config.toml
experts_per_token = 2
head_dim = 96
vocab_size = 2048
norm_eps = 1e-05
init_std_up = 0.0361
steps = 5585
Below are experts of layer 2 (counted from 0) of a mixture-of-experts language model. Rows are named router (the router's row for the expert), up (a neuron's input weights, with its number) and show model dimensions 0-191. Each number is 50 + 10 x the weight over its row's rms, rounded and kept within 0 to 99.
After each expert's rows: a language model's description of what the expert responds to. This comes from a sample of Wikipedia text that the model never trained on.

# expert 62
router:44 46 61 50 64 45 49 41 45 58 50 52 60 53 50 61 48 33 39 49 61 38 38 62 43 56 50 46 55 56 60 64 46 38 62 35 58 42 59 52 50 62 48 64 60 48 74 41 63 55 39 23 43 55 49 56 60 47 64 57 49 59 43 32 50 59 47 47 64 49 45 37 68 67 37 33 69 49 43 55 51 40 59 35 42 46 48 52 62 29 47 59 42 63 44 63 59 28 66 41 57 51 52 43 25 40 37 46 51 40 56 54 52 45 47 50 49 62 47 47 46 67 40 48 54 47 32 54 40 62 45 54 44 44 35 66 41 68 49 59 57 51 54 55 48 52 41 32 47 45 56 65 58 50 63 39 71 62 37 47 46 51 58 68 46 50 42 65 51 42 33 65 56 55 63 61 54 64 41 49 44 52 38 54 41 32 41 48 48 60 30 36
up0:58 63 51 17 60 44 61 54 69 40 63 50 45 48 55 51 65 64 59 58 48 51 61 44 43 41 46 45 59 49 57 42 31 38 49 27 46 56 87 58 51 47 42 55 53 51 43 41 49 45 44 56 39 50 51 46 50 49 62 61 44 40 41 47 57 50 51 49 48 33 58 43 43 62 30 51 56 72 40 56 55 74 55 35 52 61 57 57 21 50 51 43 37 56 56 55 40 40 63 43 51 54 58 48 57 51 38 57 74 54 53 56 42 42 52 63 54 49 48 43 59 56 48 76 67 61 44 58 46 50 42 41 38 41 39 43 43 48 59 47 48 51 42 51 34 52 44 49 43 43 67 52 52 59 47 55 64 52 52 36 41 61 52 55 53 46 64 53 48 65 66 45 39 60 51 33 56 49 50 55 27 46 52 40 39 36 43 58 38 54 76 50
ct, ul, capital letters. Word pieces ct and ul, as in puncture, Actor, and single capitals inside abbreviations or team codes, like IND, NY, NSH, LEEM.

# expert 60
router:68 41 78 55 62 41 41 36 61 61 36 42 49 51 63 38 42 51 52 61 51 51 56 60 45 42 71 52 50 58 46 53 55 55 31 52 46 46 62 69 66 43 45 46 34 59 68 58 78 60 46 38 59 44 61 47 50 61 58 51 43 39 56 68 61 60 18 57 40 39 39 60 36 44 48 38 45 46 36 48 46 52 51 43 55 60 62 46 43 55 37 48 57 57 47 52 42 32 64 73 60 64 50 54 56 46 46 57 47 42 44 50 49 56 20 55 46 46 38 37 45 48 37 44 43 47 40 45 45 44 53 52 44 47 38 60 41 44 56 34 53 48 48 52 46 53 54 66 55 52 51 54 46 41 46 59 49 46 67 45 46 61 51 40 38 57 53 55 40 37 55 55 60 54 57 33 65 69 31 54 53 41 42 54 46 42 38 45 42 70 52 72
up0:54 45 52 50 63 63 49 55 58 60 51 48 45 51 53 36 40 35 56 56 45 39 24 61 52 55 48 59 48 58 61 42 51 45 41 72 55 52 34 75 52 55 65 59 40 44 73 32 55 60 58 54 43 45 50 44 57 43 37 50 29 56 56 55 61 39 44 42 48 49 53 59 40 86 56 58 48 57 43 47 58 55 56 45 48 55 64 43 35 56 28 53 55 32 47 48 53 38 69 39 57 47 70 59 50 41 62 69 34 60 35 49 42 42 47 34 60 46 21 46 48 47 46 53 63 49 62 44 60 42 51 55 45 37 41 62 48 43 55 45 69 44 38 50 39 51 50 71 40 59 48 54 42 55 43 56 54 39 53 59 59 56 59 57 23 55 46 76 52 52 45 44 60 42 49 54 55 45 65 36 43 52 50 44 47 53 54 42 53 49 42 42
Pieces after La, la, Po. Word pieces right after La, la, Po or Bo, such as La-il-a, lab-el, la-b-el, Po-s., plus past-tense "ed" endings like succe-ed-ed.

# expert 55
router:43 28 43 57 50 38 47 41 56 52 52 58 40 45 61 57 47 59 53 36 53 45 39 59 39 46 48 53 60 47 53 49 55 54 54 33 45 58 58 54 60 45 78 61 45 50 67 47 58 42 49 36 42 53 48 38 69 30 46 48 54 43 50 48 63 42 50 54 55 46 47 56 65 49 70 50 53 44 41 64 54 62 49 58 52 53 51 76 66 63 38 35 54 50 44 52 51 39 44 41 69 58 60 43 39 47 55 52 45 56 50 46 49 62 37 27 59 42 37 42 28 53 50 19 55 29 36 46 47 47 37 51 41 51 48 77 52 50 51 44 52 44 40 58 45 54 50 63 75 44 30 47 61 54 55 25 60 48 51 45 39 51 61 56 50 41 51 59 38 50 47 72 62 67 63 47 49 73 46 60 54 53 43 47 46 40 36 42 45 60 44 44
up0:31 48 46 44 45 64 56 43 54 68 55 51 34 57 67 48 43 45 58 43 58 68 25 45 33 44 51 63 43 55 44 54 44 51 43 49 36 50 62 63 52 52 54 61 35 56 59 51 76 66 57 57 69 47 68 53 50 30 31 62 43 34 63 58 39 45 58 35 47 52 53 52 66 39 47 60 39 42 33 56 43 52 50 40 50 30 45 53 61 57 52 43 36 48 42 45 43 48 50 36 39 65 54 43 46 57 45 51 46 60 69 57 56 38 67 63 45 52 46 57 36 42 58 45 47 43 28 48 50 52 38 46 52 43 50 41 64 42 53 50 51 39 39 38 33 54 53 47 53 53 34 52 69 74 45 52 44 57 58 51 39 42 57 45 70 49 55 47 37 42 66 62 43 65 66 46 58 58 50 58 49 51 53 57 41 59 54 61 66 62 66 68
Pieces after St-/st-. Pieces following st-, St- or t-, such as St-and-ard, St-and-ing, st-ain-ed, st-age-s, and "tt" in Prescott, Corlett.

# expert 29
router:64 45 57 52 61 45 46 51 51 65 54 53 31 62 35 44 48 44 47 35 46 53 35 55 41 53 52 51 54 50 38 55 44 68 66 44 30 59 55 63 45 39 68 52 55 64 53 56 53 63 44 40 44 55 64 54 49 46 66 40 48 49 51 39 46 67 40 53 41 58 44 60 57 39 55 52 50 46 31 47 51 60 56 40 31 59 51 65 45 71 36 58 49 47 44 64 50 31 54 59 52 64 50 41 50 64 56 45 41 38 55 35 54 28 36 37 57 57 48 44 46 38 62 33 65 37 35 54 46 45 45 59 32 36 57 62 38 66 58 56 60 50 37 48 45 57 43 60 38 42 43 61 42 41 60 43 42 50 59 52 71 47 65 34 47 51 77 46 55 30 48 66 65 49 44 38 51 59 38 66 54 41 46 66 47 59 59 56 29 52 50 47
up0:58 42 63 48 50 43 37 47 48 61 45 47 24 31 34 63 56 62 65 57 44 51 35 49 57 33 50 57 65 33 37 56 42 71 44 45 58 52 58 56 42 46 36 63 75 46 42 57 53 65 44 50 50 45 54 42 41 50 58 61 51 60 55 50 34 36 53 50 33 56 39 48 61 34 47 39 42 37 64 54 48 52 61 47 35 43 59 49 65 53 41 59 37 53 67 57 60 55 33 43 43 66 69 29 21 54 41 66 50 51 43 39 55 53 43 40 46 52 43 46 54 47 56 30 60 49 47 59 62 40 60 50 38 52 66 50 50 58 44 40 49 45 62 40 44 52 60 58 47 57 43 40 46 43 49 66 48 59 50 45 43 53 60 58 52 46 48 53 48 49 49 51 66 75 28 63 55 62 35 47 42 42 53 45 61 69 38 46 50 49 61 64
Letter y inside words. The piece y within or ending words and names, often after Ca, Ba, Ka (Cayuga, Cayetano, key, territory), plus vi, bi, Mi, Ni syllables.

# expert 34
router:64 36 67 29 59 59 50 52 61 54 43 49 56 55 51 48 69 38 39 69 51 53 44 56 41 34 68 59 43 46 42 52 43 49 67 44 55 59 54 55 37 56 75 54 33 68 53 66 61 57 42 34 60 53 55 47 55 56 51 58 38 52 47 63 66 63 50 38 45 51 47 58 46 49 60 40 66 54 49 62 19 50 57 46 43 56 50 58 48 47 47 53 56 47 53 54 59 41 43 49 43 51 48 43 40 49 58 48 51 60 58 39 27 44 35 36 60 65 57 44 52 61 39 57 48 36 54 57 46 53 52 55 45 61 45 63 33 65 63 53 65 69 51 47 52 54 47 53 62 50 52 65 30 52 51 47 45 45 62 55 39 35 56 34 32 28 63 53 30 43 38 55 56 50 52 26 63 41 45 47 41 50 34 36 45 41 59 51 39 39 34 57
up36:45 69 47 54 61 45 59 47 46 55 55 58 58 59 41 57 33 54 47 45 43 47 33 52 80 45 43 43 57 51 44 51 40 45 56 51 65 64 59 37 44 55 35 51 37 54 44 56 65 62 56 43 56 57 46 51 35 60 44 42 33 48 53 46 27 59 57 52 55 57 50 45 51 54 46 35 54 47 63 51 30 48 39 45 58 48 33 57 63 75 35 39 60 43 34 47 52 42 58 58 46 56 55 41 46 47 51 59 53 54 37 42 54 48 38 63 45 38 37 41 25 51 43 46 69 60 40 48 35 58 69 60 38 49 56 57 50 73 64 53 48 53 52 68 46 34 26 45 45 49 56 64 43 53 49 56 73 53 56 51 44 46 47 56 41 35 49 45 52 71 59 53 53 44 45 63 41 27 38 41 39 51 38 56 59 51 50 75 43 67 55 45
Word-closing e/or/ed. Final pieces completing a word, mainly -e, -or, -ed, -ate: Europ-e, Profess-or, temp-or-arily, confirm-ed, earmark-ed.

# expert 44
router:61 55 62 47 59 51 35 57 51 53 35 46 41 53 49 45 47 63 51 50 33 29 28 45 44 40 53 62 62 58 41 45 41 53 42 48 61 64 53 68 54 55 57 46 54 57 42 63 57 69 31 56 57 46 59 30 58 55 49 56 46 40 51 38 40 38 33 45 55 41 47 49 63 53 56 31 48 39 38 79 56 49 60 47 55 66 54 49 47 40 35 54 49 50 53 40 53 43 65 53 57 48 42 46 45 76 66 52 52 40 60 31 59 43 42 27 68 53 53 45 48 56 51 38 51 38 65 39 49 51 32 52 52 45 21 58 49 52 55 54 51 56 46 49 39 51 52 50 49 68 43 60 52 33 47 53 53 58 71 48 39 62 50 45 43 44 38 53 53 50 55 54 62 50 51 56 44 51 35 53 34 39 34 62 57 63 45 63 25 76 45 51
up6:44 53 64 50 52 34 44 62 36 49 51 29 55 50 54 45 51 38 46 60 42 45 56 60 42 60 47 48 56 52 58 58 35 33 45 37 48 57 55 47 53 53 39 62 31 67 48 71 63 44 37 56 47 42 46 58 73 52 65 50 53 34 47 44 48 48 51 35 58 59 57 58 66 55 54 44 63 45 48 56 53 30 43 55 29 49 51 57 32 43 36 60 60 38 52 56 49 60 42 48 48 40 52 59 45 41 50 60 52 47 61 42 47 44 49 71 47 32 40 44 61 59 28 40 50 59 61 59 51 37 47 45 59 43 57 52 70 54 34 66 43 48 55 53 41 38 46 55 36 50 60 65 51 53 55 44 65 52 52 49 49 34 47 39 54 48 56 27 67 39 56 49 52 66 45 39 52 74 50 60 25 48 38 60 64 60 55 52 33 54 28 72
ure/ade word endings. Word-final pieces ure, ade, gue, ue and accented é, á, as in signature, legislature, Brigade, values; also the nouns time and role.

# expert 43
router:55 43 50 61 44 51 41 53 60 45 41 43 52 48 48 51 60 47 35 41 63 45 47 52 35 50 35 60 60 63 48 72 31 41 56 33 49 54 40 62 53 57 43 48 42 67 57 48 51 46 25 45 46 54 49 34 59 50 62 45 45 35 57 45 43 67 37 36 51 51 41 41 56 45 49 52 72 67 51 62 52 47 66 55 58 47 45 71 61 42 33 53 60 59 39 40 40 58 45 55 73 67 46 62 37 51 52 58 50 58 48 63 53 53 45 43 56 52 53 53 58 52 45 45 57 43 41 60 53 44 49 43 47 76 45 40 40 58 49 56 44 58 47 38 32 40 46 43 74 46 46 58 64 48 62 27 58 49 49 56 55 61 75 45 45 45 49 53 45 47 43 55 63 48 73 44 59 52 46 51 56 39 40 40 40 26 65 41 39 70 25 58
up2:51 23 60 53 62 58 47 56 41 62 44 50 60 53 55 69 35 48 53 38 56 54 54 55 47 59 50 60 48 58 50 53 54 37 37 42 44 52 58 44 52 50 44 62 49 57 52 40 59 54 32 50 54 62 51 42 78 48 49 52 44 42 65 55 39 43 49 51 48 54 58 41 28 73 44 67 38 57 59 46 66 51 36 30 54 48 38 38 37 38 55 53 45 52 50 41 58 35 42 40 53 66 52 53 41 31 65 56 42 53 60 39 39 51 35 46 35 56 57 59 48 61 43 79 54 33 37 57 62 52 42 46 37 54 57 31 49 48 44 57 47 51 55 50 52 45 45 44 52 41 51 55 57 51 65 40 42 53 55 42 66 70 54 53 58 47 61 55 36 52 59 44 86 28 56 38 58 49 46 68 53 53 40 40 34 36 54 49 45 62 47 40
Acronyms, slashes, open quotes. Capital letters inside acronyms and codes (GDP, UCSC, LVT), slashes joining names like CBS/Syndication, and opening quotation marks before titles.

# expert 6
router:58 41 60 71 74 38 37 53 77 33 44 55 61 49 41 50 54 48 38 57 52 45 54 45 39 71 36 59 38 56 52 54 55 38 58 37 50 48 53 58 53 47 56 53 34 55 49 56 67 56 32 22 52 43 53 41 60 46 61 48 56 68 58 30 52 62 43 42 40 52 45 57 57 50 47 52 57 39 59 60 46 32 58 62 45 48 51 43 64 55 46 55 37 52 35 37 54 56 46 53 49 49 45 42 46 53 63 57 41 67 28 63 44 53 45 32 65 67 51 41 49 68 64 55 44 32 49 58 55 41 38 52 59 50 37 51 43 50 61 49 50 63 27 44 54 56 39 48 53 55 46 57 50 49 30 38 57 62 57 60 42 58 57 55 41 49 43 59 36 45 52 62 55 57 65 49 46 70 26 48 36 58 42 39 31 54 30 48 48 50 41 46
up2:62 48 46 56 65 57 49 61 50 52 44 43 74 54 49 43 57 44 29 57 38 46 50 60 47 38 57 52 66 42 58 39 56 36 31 33 40 50 52 59 43 37 55 52 33 49 64 49 41 49 68 47 44 44 42 58 57 43 47 51 64 68 48 54 55 44 41 28 39 58 37 53 68 56 48 54 46 47 43 57 55 53 40 43 46 39 48 43 59 26 44 42 48 46 46 59 56 52 44 46 46 41 60 67 56 50 48 59 40 63 41 58 49 61 56 44 51 40 47 30 31 48 58 68 57 59 53 54 42 57 43 51 70 57 39 33 42 53 53 39 63 60 33 67 30 54 48 70 58 53 60 57 57 42 45 50 32 43 71 68 56 59 46 45 44 49 55 37 37 44 52 47 65 61 54 47 40 55 33 51 44 40 58 56 27 67 54 44 21 52 55 60
Suffix "ment" and foreign syllables. Word-final pieces such as "ment", "ing", "ong", "ung", as in assess-ment, environ-ment-al, Imag-ing, D-ong-xing, Jaz-z.

# expert 18
router:68 37 46 41 54 51 43 45 68 43 47 41 40 48 60 51 56 57 47 67 61 29 48 47 41 67 48 68 49 55 39 44 29 46 54 41 42 55 60 57 64 45 54 54 56 58 54 26 60 53 42 38 70 45 52 42 51 58 47 58 62 58 52 40 55 56 55 44 50 56 40 38 58 37 62 46 60 38 39 70 30 44 54 43 52 49 43 45 50 76 43 53 46 46 62 43 55 25 61 52 57 62 64 54 30 54 54 38 44 43 56 51 41 50 24 32 46 56 41 64 41 49 47 37 55 54 44 61 59 53 44 44 48 43 58 41 63 62 38 59 49 54 48 81 53 53 33 36 56 49 30 57 45 51 39 54 50 49 63 55 56 67 72 58 46 40 63 47 48 28 46 67 51 60 60 43 53 46 52 64 57 37 51 47 54 52 44 57 49 59 41 52
up0:52 38 79 45 26 46 61 56 64 38 44 42 49 52 54 52 41 48 46 44 44 47 69 46 31 59 50 61 61 44 61 45 52 46 64 42 45 50 56 46 45 56 56 51 53 40 45 51 62 54 50 56 62 53 55 47 51 35 66 56 49 60 44 44 48 56 65 25 51 61 54 44 39 40 52 42 33 69 48 44 57 61 43 51 53 36 40 45 48 75 43 42 66 49 58 54 55 59 56 59 62 70 53 59 53 63 66 52 45 45 49 64 46 62 28 59 53 55 45 47 31 36 46 35 58 62 55 51 24 54 46 55 36 54 54 66 42 41 43 60 50 32 47 36 57 50 55 53 65 44 41 68 47 44 46 50 45 49 53 54 25 37 69 39 47 43 63 32 48 41 38 58 54 42 41 64 41 57 43 46 40 46 58 49 53 35 26 49 45 42 60 53
Pieces x, ck, te, ick. Consonant-heavy word pieces like x, ck, ick, te, gg, old inside words and names: Anne-x, la-ck-ing, Freder-ick, Commit-te-e.

# expert 11
router:55 51 60 49 50 59 42 56 53 53 67 29 40 54 50 58 63 66 45 58 45 58 39 46 51 57 35 66 74 37 46 50 52 52 60 26 41 54 45 64 51 55 53 54 51 51 53 50 44 51 40 48 50 46 56 22 67 55 50 51 56 55 51 45 32 50 39 53 62 51 49 43 59 54 50 37 67 46 49 71 40 42 43 42 43 47 69 53 57 47 53 68 55 63 43 48 52 24 43 41 53 57 57 44 44 54 56 38 55 49 72 35 56 42 41 48 54 67 27 49 48 48 52 39 61 30 31 48 36 59 58 45 45 69 46 64 34 60 58 34 53 43 53 58 40 59 28 60 50 59 53 58 37 26 48 46 46 63 52 52 41 48 56 43 62 39 43 61 46 40 48 66 70 55 43 63 44 59 32 56 40 56 49 46 41 49 42 61 39 57 36 53
up0:44 54 51 53 54 56 51 73 51 44 38 38 63 77 47 54 40 53 54 65 43 59 52 48 38 45 50 70 68 59 62 40 47 45 53 28 54 47 54 41 58 34 71 63 48 49 62 65 46 60 39 43 33 38 65 55 59 55 49 51 57 53 56 51 39 50 61 35 35 39 66 53 61 54 63 44 48 43 64 52 48 56 45 55 53 52 51 48 45 37 44 44 65 25 37 30 50 61 43 51 47 48 54 54 62 45 55 48 50 52 55 32 56 51 32 74 42 56 35 48 48 40 63 32 54 69 44 46 64 49 45 63 57 70 59 39 47 46 56 43 65 34 49 61 50 44 61 40 53 35 46 54 57 31 58 44 53 49 43 45 40 60 48 55 48 46 29 25 51 40 48 44 60 40 32 50 66 55 50 62 52 49 46 46 56 46 57 33 58 38 47 55
Syllable "na" pieces. Word pieces na, ina, ana, za, au inside names and places such as Khulna, Cincinnati, Argentina, Dinamo, plus word-initial A, An, Sa, Na.

# expert 17
router:62 26 43 43 66 46 36 47 38 69 49 38 49 46 52 54 52 65 43 61 51 55 51 57 38 50 62 51 71 53 40 56 42 47 57 54 59 61 42 53 57 29 51 59 48 74 60 49 51 51 33 44 60 66 58 35 48 51 50 56 66 52 61 51 37 40 44 47 38 35 48 55 55 29 59 55 70 52 33 57 52 45 46 40 39 51 58 58 39 64 40 66 59 61 45 57 54 43 54 63 67 57 38 38 26 46 49 68 48 44 45 49 47 45 37 45 53 57 55 50 51 42 29 46 67 23 51 50 37 52 44 46 56 56 41 53 55 57 58 49 57 39 38 49 45 51 48 61 54 56 40 42 29 54 68 43 50 45 56 43 47 30 62 54 55 51 47 57 53 32 60 74 64 35 55 46 71 56 41 66 39 65 47 38 53 50 47 46 43 44 57 43
up0:37 51 55 33 54 46 49 69 53 52 58 53 33 54 64 31 65 55 38 40 58 67 49 52 63 51 27 35 56 54 59 53 43 45 43 57 44 58 48 57 47 36 33 59 66 60 46 39 35 57 65 45 54 38 45 48 47 43 57 54 52 38 70 51 73 58 47 44 65 56 52 60 46 50 32 44 48 43 42 49 48 51 44 54 38 59 35 42 58 54 48 65 54 48 43 49 44 62 52 60 50 55 52 50 46 43 47 49 56 39 21 47 41 43 36 47 50 72 23 45 59 47 42 36 57 40 53 56 38 47 56 48 58 68 37 49 45 48 62 46 43 51 50 55 46 47 41 37 38 38 41 47 44 61 56 50 45 63 39 71 66 68 47 52 61 43 55 59 46 57 63 46 53 58 70 47 51 50 47 55 58 60 70 24 34 41 45 56 59 57 75 52
Inner pieces at, ig, ian. Mid-word pieces at, ig, u, ian, ine, min, up inside common and national words, e.g. Habitat, origins, Canadian, Ukraine, Occupations.

# expert 35
router:63 39 62 47 56 38 43 55 55 46 60 41 57 70 49 53 48 46 37 44 36 29 42 47 41 54 51 71 40 61 38 53 44 59 49 21 49 59 49 66 58 54 66 70 43 67 67 58 63 41 42 46 54 46 60 42 60 44 44 55 55 65 56 33 35 50 44 52 48 42 53 50 55 56 59 62 51 26 52 46 55 35 47 49 48 57 58 54 45 54 37 54 53 66 28 47 42 43 52 37 53 63 66 39 30 54 50 49 41 50 54 40 46 49 37 25 52 42 48 58 53 52 50 38 59 47 47 69 56 52 53 71 44 52 40 56 44 50 69 42 56 60 32 42 45 46 45 60 48 70 49 48 39 51 73 63 59 53 49 43 47 53 75 48 71 47 40 50 46 51 37 57 57 50 49 56 37 50 49 37 49 43 43 56 44 27 49 66 32 49 44 59
up1:66 54 67 57 53 41 55 54 28 55 51 41 47 55 52 62 55 47 32 47 56 49 53 41 51 50 57 62 46 51 63 47 36 46 58 55 52 42 55 47 54 38 47 45 52 36 54 68 68 52 41 46 71 58 43 76 67 33 39 39 33 62 63 65 47 50 49 51 35 60 55 50 41 52 49 56 59 39 39 41 50 57 60 54 48 40 59 41 46 39 56 44 54 51 36 57 75 41 55 61 38 65 22 44 35 40 44 39 38 42 55 50 60 40 57 47 41 45 42 53 65 55 40 36 54 48 64 52 48 39 64 53 59 60 63 41 35 53 51 62 45 49 57 51 65 43 42 42 35 65 39 61 52 54 76 56 38 53 47 54 50 51 59 64 65 51 42 48 53 46 41 58 52 41 56 26 41 80 41 46 38 53 41 45 36 35 42 60 51 45 54 44
de, no, some pieces. Word start de and inner no pieces in place names and words (technologies, Turnovers, Gorno), also some, bit in obituary, and stray spaces.

# expert 45
router:57 42 65 34 50 50 35 53 56 51 58 64 44 53 38 56 50 56 40 65 39 59 45 56 45 56 47 55 58 66 53 52 55 55 47 37 45 43 51 57 57 62 53 53 48 50 64 35 72 57 49 28 60 48 46 43 47 56 49 72 49 45 50 59 37 57 29 52 46 24 33 44 54 53 44 44 46 45 59 43 41 62 51 40 49 61 33 49 62 54 48 58 50 37 30 42 58 63 60 42 64 56 53 38 32 62 55 44 38 31 68 45 41 47 45 50 56 53 42 49 51 63 27 38 49 36 38 52 32 56 49 56 65 55 50 53 39 57 55 43 35 59 49 67 56 78 54 65 45 58 42 46 53 30 50 48 58 43 61 58 35 62 58 46 45 40 49 58 54 52 36 69 63 51 61 39 64 58 45 51 47 49 46 58 58 40 42 59 46 55 17 51
up1:57 46 49 66 57 40 56 53 52 37 50 63 59 42 51 56 35 44 37 57 46 54 61 60 21 62 31 36 40 72 57 39 46 59 65 39 40 53 47 60 54 63 43 54 60 42 42 46 59 48 28 59 50 60 69 48 54 43 35 45 43 44 31 46 34 53 50 58 56 66 60 48 43 59 61 55 39 61 47 47 38 40 39 43 35 29 36 61 59 42 46 49 40 52 63 46 50 37 42 51 57 58 50 60 57 50 33 37 34 46 56 60 45 66 37 41 54 34 50 71 63 44 46 41 48 45 45 42 48 58 45 38 66 63 53 58 47 51 57 43 50 45 38 44 40 69 50 46 63 53 52 63 63 48 53 44 45 52 57 48 38 45 47 45 50 35 51 48 47 47 71 63 62 44 40 52 65 25 27 66 60 42 62 45 53 51 61 58 52 62 59 54
Mid-word as, les, um. Middle syllables as, ni, um, les, ber inside words and names, e.g. emphasis, increases, merciless, Pendulum, Solberg.

# expert 42
router:58 36 49 53 51 42 51 41 54 63 49 48 50 44 63 55 45 59 44 54 70 62 58 70 34 61 30 36 69 61 38 50 49 66 60 30 42 58 43 54 41 64 56 58 58 55 58 48 46 53 32 46 53 32 60 39 58 56 45 60 46 56 57 46 55 41 43 43 50 48 58 49 34 39 51 52 48 47 54 48 53 46 43 44 35 60 54 48 52 56 50 64 41 58 60 47 44 31 59 43 62 58 43 54 35 38 59 25 41 41 67 59 32 51 26 57 56 52 56 45 35 45 59 52 49 35 63 46 38 63 45 52 36 58 36 57 45 66 49 56 52 40 49 67 44 55 49 45 37 40 29 44 38 55 38 54 45 43 58 58 39 49 72 54 49 31 48 59 51 43 78 64 48 53 63 49 45 56 37 66 63 50 50 65 46 33 56 57 45 60 43 71
up0:66 49 55 55 41 38 58 27 59 56 34 48 58 60 56 54 50 47 59 50 47 60 37 56 66 44 47 50 51 58 80 42 59 67 53 32 52 43 41 46 45 54 48 40 38 37 55 51 58 48 62 47 27 39 47 43 77 59 58 42 38 55 59 57 45 53 25 43 61 55 35 71 45 40 37 53 34 38 49 60 41 28 40 55 61 28 60 40 55 52 63 71 40 60 53 48 54 44 64 46 55 47 57 53 39 57 42 56 49 46 49 38 61 49 38 61 59 44 42 45 38 53 47 35 38 35 58 62 63 60 56 47 47 56 31 46 50 59 55 56 62 43 53 60 48 69 39 37 48 43 36 49 56 57 34 45 51 56 54 50 55 38 57 42 59 49 65 63 56 38 49 44 52 40 60 63 48 57 51 63 36 63 49 54 49 59 35 47 57 57 68 44
Letter "a" pieces. The piece "a" inside or ending words and names, like L-a-xman, se-a, Cataluny-a, camp-a-ign, plus "all", "old", Cyrillic letters.

# expert 10
router:49 42 60 30 69 47 53 47 64 53 49 59 62 43 50 31 48 60 41 66 45 41 52 54 48 55 52 68 63 52 45 43 56 50 60 53 38 44 50 56 35 45 69 50 53 66 72 54 44 60 55 51 74 35 46 35 64 38 63 47 46 49 61 42 57 48 61 51 51 41 43 30 54 41 57 41 49 44 56 66 59 41 58 43 50 48 54 66 57 46 37 48 29 45 53 48 67 43 66 54 47 32 61 51 42 61 56 57 53 54 50 50 37 59 47 52 60 65 58 42 58 55 42 51 60 34 32 32 24 46 42 60 48 61 56 60 46 39 63 49 49 39 40 46 53 49 26 43 53 56 60 59 51 51 47 39 60 51 64 52 49 42 55 42 45 35 42 41 29 42 51 74 47 61 58 37 46 62 44 51 41 46 30 56 62 40 50 39 50 60 27 58
up1:50 34 47 37 58 42 51 52 41 67 43 55 53 44 57 28 60 52 47 58 50 31 48 61 69 44 54 60 23 61 45 54 38 50 62 43 43 62 37 77 46 44 47 36 47 69 57 40 50 54 44 59 33 40 47 54 42 62 33 56 52 56 72 60 46 44 53 43 42 41 43 47 58 35 51 57 54 57 57 43 41 59 45 48 53 57 57 42 56 44 55 76 47 50 48 63 47 42 58 44 65 53 53 55 37 54 67 31 61 60 46 52 57 60 44 55 48 66 53 62 56 53 36 54 53 43 36 57 38 42 65 48 43 52 48 58 48 62 45 52 33 33 38 28 39 49 73 60 57 47 56 45 58 61 67 61 45 57 32 56 39 51 51 40 58 54 46 52 65 60 53 58 39 57 48 31 46 63 67 46 30 57 56 46 73 43 45 52 35 50 46 44
Past suffixes, auxiliaries. Past-participle endings and -ard pieces closing words, plus auxiliaries and adverbs: consider-ed, stand-ard, wiz-ard, had, has, also, later.

# expert 40
router:51 40 42 54 57 39 61 30 70 47 54 31 40 61 38 36 52 54 47 57 41 35 53 53 54 55 54 43 50 68 22 70 46 58 41 50 58 64 59 60 50 58 55 56 55 75 57 65 67 55 42 37 61 52 45 53 43 36 45 46 55 60 42 50 35 57 49 64 65 40 50 52 62 51 52 54 61 61 44 54 25 40 52 44 33 58 53 59 55 50 45 51 58 46 50 51 53 44 41 46 48 47 50 49 29 51 70 63 50 53 66 40 42 33 51 50 52 41 35 48 31 50 45 41 64 54 49 35 38 47 39 69 56 55 54 74 44 61 58 56 47 50 26 79 37 52 48 57 54 38 41 60 48 41 42 37 65 46 65 64 44 47 56 59 55 33 57 57 47 55 53 55 45 58 55 54 41 53 38 48 47 38 39 65 50 37 45 57 38 56 43 52
up0:57 68 65 44 39 36 54 38 57 44 44 30 45 69 49 59 49 50 47 42 45 63 58 65 56 54 48 44 69 33 43 47 63 61 49 62 49 37 37 55 73 54 46 48 56 60 58 55 42 43 46 25 53 50 54 57 61 40 50 54 52 45 50 51 38 46 59 47 46 55 44 36 49 49 47 63 57 57 53 48 52 58 50 51 54 42 58 40 51 66 57 52 33 53 41 47 57 51 54 51 44 44 54 47 60 58 47 62 42 70 35 63 54 39 41 56 55 49 53 68 48 58 45 50 49 42 68 44 53 59 76 45 48 71 50 40 52 58 49 39 62 37 49 45 36 48 45 61 46 56 51 53 25 62 41 67 40 52 28 37 51 60 61 78 44 47 55 35 56 48 43 52 50 55 54 22 43 51 37 44 24 59 44 44 44 44 47 43 32 38 74 48
Word-initial syllables. Opening syllables and prefixes of words and names, often after Ad/W: con, pro, p, up, hi in Ad-hi-sesha, clado-gra-ms, Gior-go-s.

# expert 48
router:59 48 53 33 56 48 42 38 52 50 30 54 61 63 54 42 58 40 50 50 51 46 50 54 43 60 46 55 53 40 37 63 49 49 57 43 42 55 56 59 54 36 59 50 41 62 61 54 52 60 33 54 46 55 52 49 63 40 52 52 52 54 65 40 39 39 36 44 34 53 35 57 49 36 64 60 61 52 29 58 49 50 66 42 51 45 46 69 55 44 52 53 47 61 54 40 59 38 82 37 50 52 69 48 54 57 63 53 47 56 35 43 46 49 51 45 41 55 70 61 59 36 33 44 55 41 53 37 52 54 53 66 59 54 44 44 49 72 60 62 45 52 29 39 50 48 51 54 61 46 37 45 35 34 46 46 59 58 71 38 28 69 59 44 48 60 64 50 45 44 59 84 54 44 53 40 69 50 46 51 27 31 57 43 48 51 44 50 55 66 46 39
up2:60 35 60 81 40 42 53 55 64 63 37 40 50 54 45 54 60 58 33 51 52 43 41 67 57 47 59 57 60 49 32 49 47 49 40 48 44 73 34 53 43 48 45 76 68 69 61 58 33 38 55 45 43 35 43 44 59 48 53 59 36 79 35 33 38 49 38 55 47 51 50 48 49 39 57 50 58 42 50 54 46 47 54 34 33 41 49 54 53 64 47 48 58 48 58 57 53 60 70 53 51 53 59 65 62 41 56 49 25 39 74 51 55 37 58 47 45 56 50 59 56 54 44 49 59 42 34 37 55 47 54 39 46 61 65 50 53 51 55 60 47 53 52 38 56 46 50 51 59 55 67 56 45 56 50 44 26 57 43 45 69 37 51 49 51 46 61 44 54 49 56 47 47 51 46 54 58 45 22 50 43 47 63 35 40 32 51 51 41 38 42 58
Word-initial capitals. Single capital letters starting a proper name, often after a dash, newline or quote, as in Lampre–D-aikin, Z-oltán, T-ahir, J-r.